python train.py --num_hidden_layers=14 --hidden_size=128 --n_experts=128 --experts_per_token=4 --d_expert=64 --d_shared_expert=64 --hidden_act="squared_reglu" --moe_layers=[0, 1, 2, 3, 4, 5, 6, 7, 8, 9, 10, 11, 12, 13] --router_score="sigmoid" --normalize_top_k=false --routed_scale=0.5 --balance_loss=0.000614 --balance_bias=true --init_std_router=0.0233 --lr_router=0.00296 --num_attention_heads=4 --num_key_value_heads=2 --head_dim=32 --vocab_size=8192 --norm="rmsnorm" --norm_place="pre" --norm_eps=1e-06 --positions="learned" --qk_norm=true --attn_scale=0.177 --tie_word_embeddings=false --parallel_block=true --init="normal" --init_std_qkv=0.0566 --init_std_o=0.0703 --init_std_up=0.081 --init_std_down=0.081 --optimizer="soap_variant" --learning_rate=0.013 --weight_decay=0.0 --lr_head=0.0123 --warmup_steps=73 --schedule="wsd" --decay_fraction=1.0 --decay_shape="linear" --final_lr_fraction=0.0 --batch_tokens=131072 --max_seq_len=256 --doc_mask=true --train_tokens=398000000 --max_steps=3037 --dataset="wikipedia_en"
Below are experts of layer 6 (counted from 0) of a mixture-of-experts language model. Rows are named router (the router's row for the expert) and show model dimensions 0-127. Each number is 128 + 32 x the weight over its row's rms, rounded and kept within 0 to 255. Numbers have three digits each.
After each expert's rows: "mostly gets" lists some tokens that are sent to it at least half of the time; "comes after" lists some tokens at least twice as common just before its tokens as in all text. This comes from a sample of Wikipedia text that the model never trained on. Tokens count by the router's weight.

# expert 50
router:096135084089148184107138086167110125148148134155109155112134141125156151110108188099142110086091140141164130138135152100128147159091154105084172168134149069137148067147148094188109126023123109063118107093088119161121119166107110169188177081114146117142109146184119153186115091097110148100150169100139124146106160135141112095100100044139086113081146107157130157166169107147189100183151
mostly gets: " United", " New", " North", " West", " South", " East"
comes after: " the", " of", ",", " in", " New", " The"

# expert 74
router:127099060144165141117073075139135131187114121148147149115092106137152125123106139141185134088134202143125173144153130113126115177103131111143151134173161079087143156121147151138101132106150064136101089134113135215130138132067081138138119067133099088163114148188129127144147051104087188102173133133111126148080157155090124145108186093130107122065209114113090137162187157120162158157141
mostly gets: " ev", " rev", " effect", " spec", " self", " well"
comes after: " a", " was", " the", " an", " is", " as"

# expert 107
router:126108131104115201112151097147127106169184107135109129101116141168154125130119152104132051109125143137170109119143149102144024173100145092082144153182158103083131110137115150125121148104119037164090093109094177208143139185147091131164146082121118097201099131134096125142147111136098184126205139084080127155091108122120108120108176141118121097081155059141124138130097141139142136163165
mostly gets: " g", " post", " Website", " ren", "ost", " Position"
comes after: " |", "-", " a", " was", " P", ";"

# expert 110
router:085099044126137146094151135136077099129139118122129152162107142166149099076106145092120144145077130168128137142145133119105129125107158159143143141122172067079124084118118141197112114069149111125096136062120141138142184150133148141165162065094101135114033135157164158160104088140094147129109172159136142151118172093166129121100149070134103102085198157128063167185200081125095096136133
mostly gets: " century", "ultural", " Spanish", " religious", " ancient", " modern"
comes after: " in", " of", " the", " New", " United", " South"

# expert 114
router:118139100150155144157110096125094107170146155160138109113119152086150125105103170086145133117083163132158145178154126141085117156097152129116165157122150100093158101120153096182118116100164091135139084172166161200050101116130118142201158106113070106190112137120131153165153072082099162121143153086062127180118153105155135079097101102061119118083106094101131114133207144134129163217128
mostly gets: " film", " album", " song", " band", " story", " players"
comes after: " the", " The", "The", " and", " his", " a"

# expert 4
router:099105125160146131113159089155058118151151110169132090120116133105169153095084139093190115126126129137183203140147138128102108149120189086095164151132187074130114110137145158141117123119095093110120136132083161160084127110093119165136188110150141118161078143126136133162146059065077143145123159085089132172106163160114099108107116107076120087111170075144108130187123052057122166164187
mostly gets: "–", "/", " /", " *", "+", " +"
comes after: "\n", "6", "3", "5", "7", "4"

# expert 97
router:152145079117179132103154127156142128128175128160119158135166114096162131085118123073189111118100149153141185119146146092105120143071173051129139137127142119068152107153161130202140162104099094077091146112122134176111128115126141162131143122138122134167113217106127134182161106088105163074126166087121107135115130053128111119095158123095135123116255070130093193156121117105137114125141
mostly gets: "″", "})", " ago"
comes after: "0", "9", "1", "2", "8", "7"

# expert 39
router:133102081152130136105121124168121072163156122211139100160170105091140119112076105143127127133091141131179204114152156142141116158118129103092122141085133104079139156137076098185121153097106066102081100160153159205145126148150072102144204132058082170117084200113135100135153132081082144118175127151118102175102195151097116133084147138139129158150149095157109120152122118132181091129116
mostly gets: " a", " his", " an", " one", " her", " another"
comes after: " is", " as", " in", " was", " with", ","

# expert 16
router:177063116141150131120089076159106100138128133192077161141115138147153141111127150091133089102144155164113124138146143101103118139099159089123148131096151076116144114130091081176135172106100120120144120129147132129094103074115048182146206116112160114197109163123097138162159127134130166092165164081138138161108158102095160117114139085139064089078119113107114233173125095117133176208107
mostly gets: " In", "In", "On", " On", " when", " After"
comes after: ".", "\n", ",", ").", " In", "\"."

# expert 35
router:129092081115167182104126095117106088161180130151099113154113146125175120117069143079181100097109171172181137153179179087111098170098157097095182176135170099102149116169140135167132133097138083090102110109121153174097134128107088149173149103116123113177082167144107139152131104106086187127165190118101157172081145114115099078103140080116095108096171077128093158167163088115159149171164
mostly gets: " Pal", " Beck", "li", "b", " Cro", "°"
comes after: ",", "-", "–", " P", " (", " L"

# expert 77
router:075083151154133129077142097119145060116151158116166196209150148122116137118139184141115157123121130155123176116097120098132126127124098121098117103102110141064104099142084144144136118147082110152108149087134161141108220132098055146130135081151180109132143139126111192136144144131116113081209179120110078135157189123072123120134129077136106132163101090082128085154092142139118045168097
mostly gets: " the", " The", " his", "The", " its", " their"
comes after: " of", " in", ".", " to", " for", " on"

# expert 123
router:099087072156244141120115110135114108145142159151168114146139120121171113129108127113157148068101173143153143136163161091102124128103153076088168135088167109070185130147155149132117180138130120107084123125137148186152132082139129202144187136125093124160109231108122178191121096093133177098151180073121117148088172100090132147095118101111116125129167106115126107146120131085124178135095
mostly gets: " he", " He", " It", " it", " they", " who"
comes after: ".", ",", " he", " He", " It", " that"

# expert 42
router:115117124150162133137157099141135114155146135157161172114116164106155142115120168114149165120092133196172136140133133133125125109112173097065163130106131056103143095116104130225114121136114091146088140143101137154145134123133065183162196090125114103179130255098161138168093114129073139081165194119131107110108214105104158132120132110099085076131152122134092130108155137164130105140118
mostly gets: " The", "The", " It", " Its", " When", " Each"
comes after: ".", ",", ")", " is", " =", ")."

# expert 52
router:140113066111140154104127100138105095166167117190110124149111130127216088122100155107172119101115173154169143142163179092129123187111167094115166168146142045075133091161124133187102097089138093130110113127126147193078126149117108149186154084089089130159081165166123116179127090135081178127152171098055133166083131113138109119105140119118081099101175068146097144135124114105119131162131
mostly gets: " JPL", " Spacewatch", " AUS", " MPC", " Chevrolet", " FRA"
comes after: " |", ";", " was", " ·", " –", " MPC"

# expert 54
router:107135120152136172108088098171122122121162126146078137160158128125129143104085152087156125064112156162144127126174187131139149150100166074051141164093152129120144077135130174139115144151097078070112125103079174189122174104076095213117143098132166134130083145135127146186154119128119179061137155100129141184109182162104146114100130122132116105098188125146110129229176129137165146133128
mostly gets: " Re", " Ex", " Res", " For", " Un", " Hon"
comes after: " of", " the", " in", ".", " at", ":"

# expert 17
router:140086090119146141053147107109098105166167143165123123156142144128182141120090177130169128079086158142131139117165191052108131150116148110131204136130134073115153085172110137209121106085138098079100111085132143147085152095114055125157175081113136075161090132147151127164110108135086162116131137145082156181111146124128121119101176100109065116075169096112131138182138108124172136184160
mostly gets: " ·", " China", " Chinese"
comes after: " ", " (", " of", " MPC"

# expert 53
router:145098090141159171089135109080140123162155116137131132132141138110144154094057156152197172130165181154162141156161144156095112138135141120120131143173148116128123171160075168139125134087134117153121037146134118136125127141101114134142181101104102061224080130095081148135124150097136169141177148166091175116130161150112130119138150034113130128088129106103114120216166049152149134146174
mostly gets: "g", "gg", "ng", " particularly", "b", "wh"
comes after: " (", " \"", "-", "'", "/", " un"

# expert 127
router:133077091142134126114085136140128095160161150174088183116139139136135161103103186093185144056121153167142137136160209136120121125104169116045154178115134094144139125141114106151116119107129093112099101156142128160096191095131082187169150107145165098154124190157112118146177085113130136101124161114108139196117199066118149114110137144112084068119127100124120143162208069144170134137161
mostly gets: " F", " Sh", " M", " S", " Ph", " H"
comes after: ".", "-", ",", ":", " of", ";"

# expert 105
router:152133049141142149134154105096099151179127158124178108122071147145131157131134166083128129125092174134139127155168157135091108171145156144138119204098133136069112086126131116206148092084129107137090078116092183159086143166135108147148136075094099136170109125185140110172173121105030192119146156102087138149134151128183165120126114070087097132082153132080079142144161133126147154171118
mostly gets: " Film", "ical", " Music", " published", "ational", "Personal"
comes after: "-", " the", " The", "==", " a", "The"

# expert 126
router:115102079147161213123147091142052071134141096182093140160132136091175118111118219106148093133132171156114147139159128091138167129084184102145147149135145093095130088133160156163109168079092069073124110116139170137086163127128147133136129109145102116132041125168129110149162116149139155117125144107089144139113136095155106073107143070132090117087171114072114152176191112106135071165121
mostly gets: " Force", " Army", " services", "ments", " forces", " Lemmon"
comes after: " of", " in", " to", " for", " on", " United"

# expert 31
router:084064078151142140082111096146111143198150189180084143148169165119136143078118163073102171149052150165127154125129153164054131154118153109136144124106132074115120088125094120187136127127114106132152168119135174168099147115102133130181172114087097117118101158123092091150167089141087142072211153114123079146121153106144104107101196074149121137119140098085128120149129126158191123175112
mostly gets: " two", " three", " other", " some", " one", " several"
comes after: " of", " in", " on", " to", " at", " for"

# expert 96
router:115115072130179145096104113095098092180165154139105114134155124119162139104102167096170128088093172139147179108157172112095128152116165110129145159156123068136151078159140131158120072106166121100112081129092156196120098110116076141174194083115123122149079133155150109158110134088068179068176155075102119146111159139149153082078101085093113118071128118089085121187170133093168147173136
mostly gets: " I", " My", " You", " Ok", "My", " Who"
comes after: " \"", " the", " of", " The", "-", "|"

# expert 20
router:189087113159213143132121094171118064155158153194143153132118108079156152106074154092124152111093195141182179117154151145118066145054128079141128130143162074151180130149135127170149146089167079114122069122118133148093122108091075141146193069159132099202083129127129109157153090126082153138138167135129121183107137105133129113108142116148094126117129102095113148154152119143137170175122
mostly gets: " \"", " '", " “", "—", " (\"", "\"."
comes after: "\n", ".", " |", "==", " ==", " ="

# expert 68
router:060096114101157127091087169143075148125142174128086157173090180177189134095081112106101100119095128138110133147166154122124144106115131096145142115101127084114123104109087183235157127114130080090126121074125138156123164149091144124170170079081132104118077175123119169129153079153082136076134157154098128116097147123132098105097150054161135085104205132138092127165155077154143158144120
mostly gets: " north", " south", " few", " other", " west", " east"
comes after: " the", " in", " of", " at", " from", " on"

# expert 67
router:105107087136136147107102103080147126149137100113091131125089169121139141103112135107106081118137153173134111166193166136125121131110130115106139126148141099103122141113121093129137112121166089069099072146124167154155126160115135142136169093167133110165057119096055108159178132095073197157143145148052118134141130156139128074088192106073135071084176104127078116156212079155120166207158
mostly gets: " view", " head", " turn", " ground", " sound", " relationship"
comes after: " the", " a", "-", " to", " in", " and"

# expert 55
router:114117082119207129085087034159112107155137090132107174133164127120114138118102086086140111132141142126149134136122126148087124125152117133087147094152135084094139109107086113200135165134135075102111074129088147185110121163041143105159173079113098085132116107115129155198147125139040146126170161120088143149135164134132145064105117104113114103123210157131106113198115145128141137193145
mostly gets: " same", " previous", " possible", " following", " original", " another"
comes after: " the", " a", " an", " The", " as", " his"

# expert 73
router:078100128123179161116079079140096080180201169142110125100120118163159139108078119108185119110101171148167121098148175099100134203116131105076136163119126093076116114138172122201133130092138121065136118095138129139079111110115148126178154109114112078134099133126120146126186054118100159116184164094102132155112145149113112100121176103118086110105139096133048152143176121100185150175169
mostly gets: " gr", " r", " pl", " gu", " reg", " sl"
comes after: " the", " a", " The", " and", "s", " his"

# expert 63
router:128087058118133157130085099089109095134157154125100110140110159198130149132132099074117126154101141193117118141196169081130128093126157099095122136161137125117157120144156137199146097129169048091065095107123148144109180164135141166151143083134110177178099152113151090170115108144097161076126127149117173116150134111132121109110125165115135079084184080098113129126091008110153125096102
mostly gets: " Coordinates", " Species", " Clade", " •", " Phylum", " Spouse"
comes after: "-", "\n", ":", "|", " •", "=="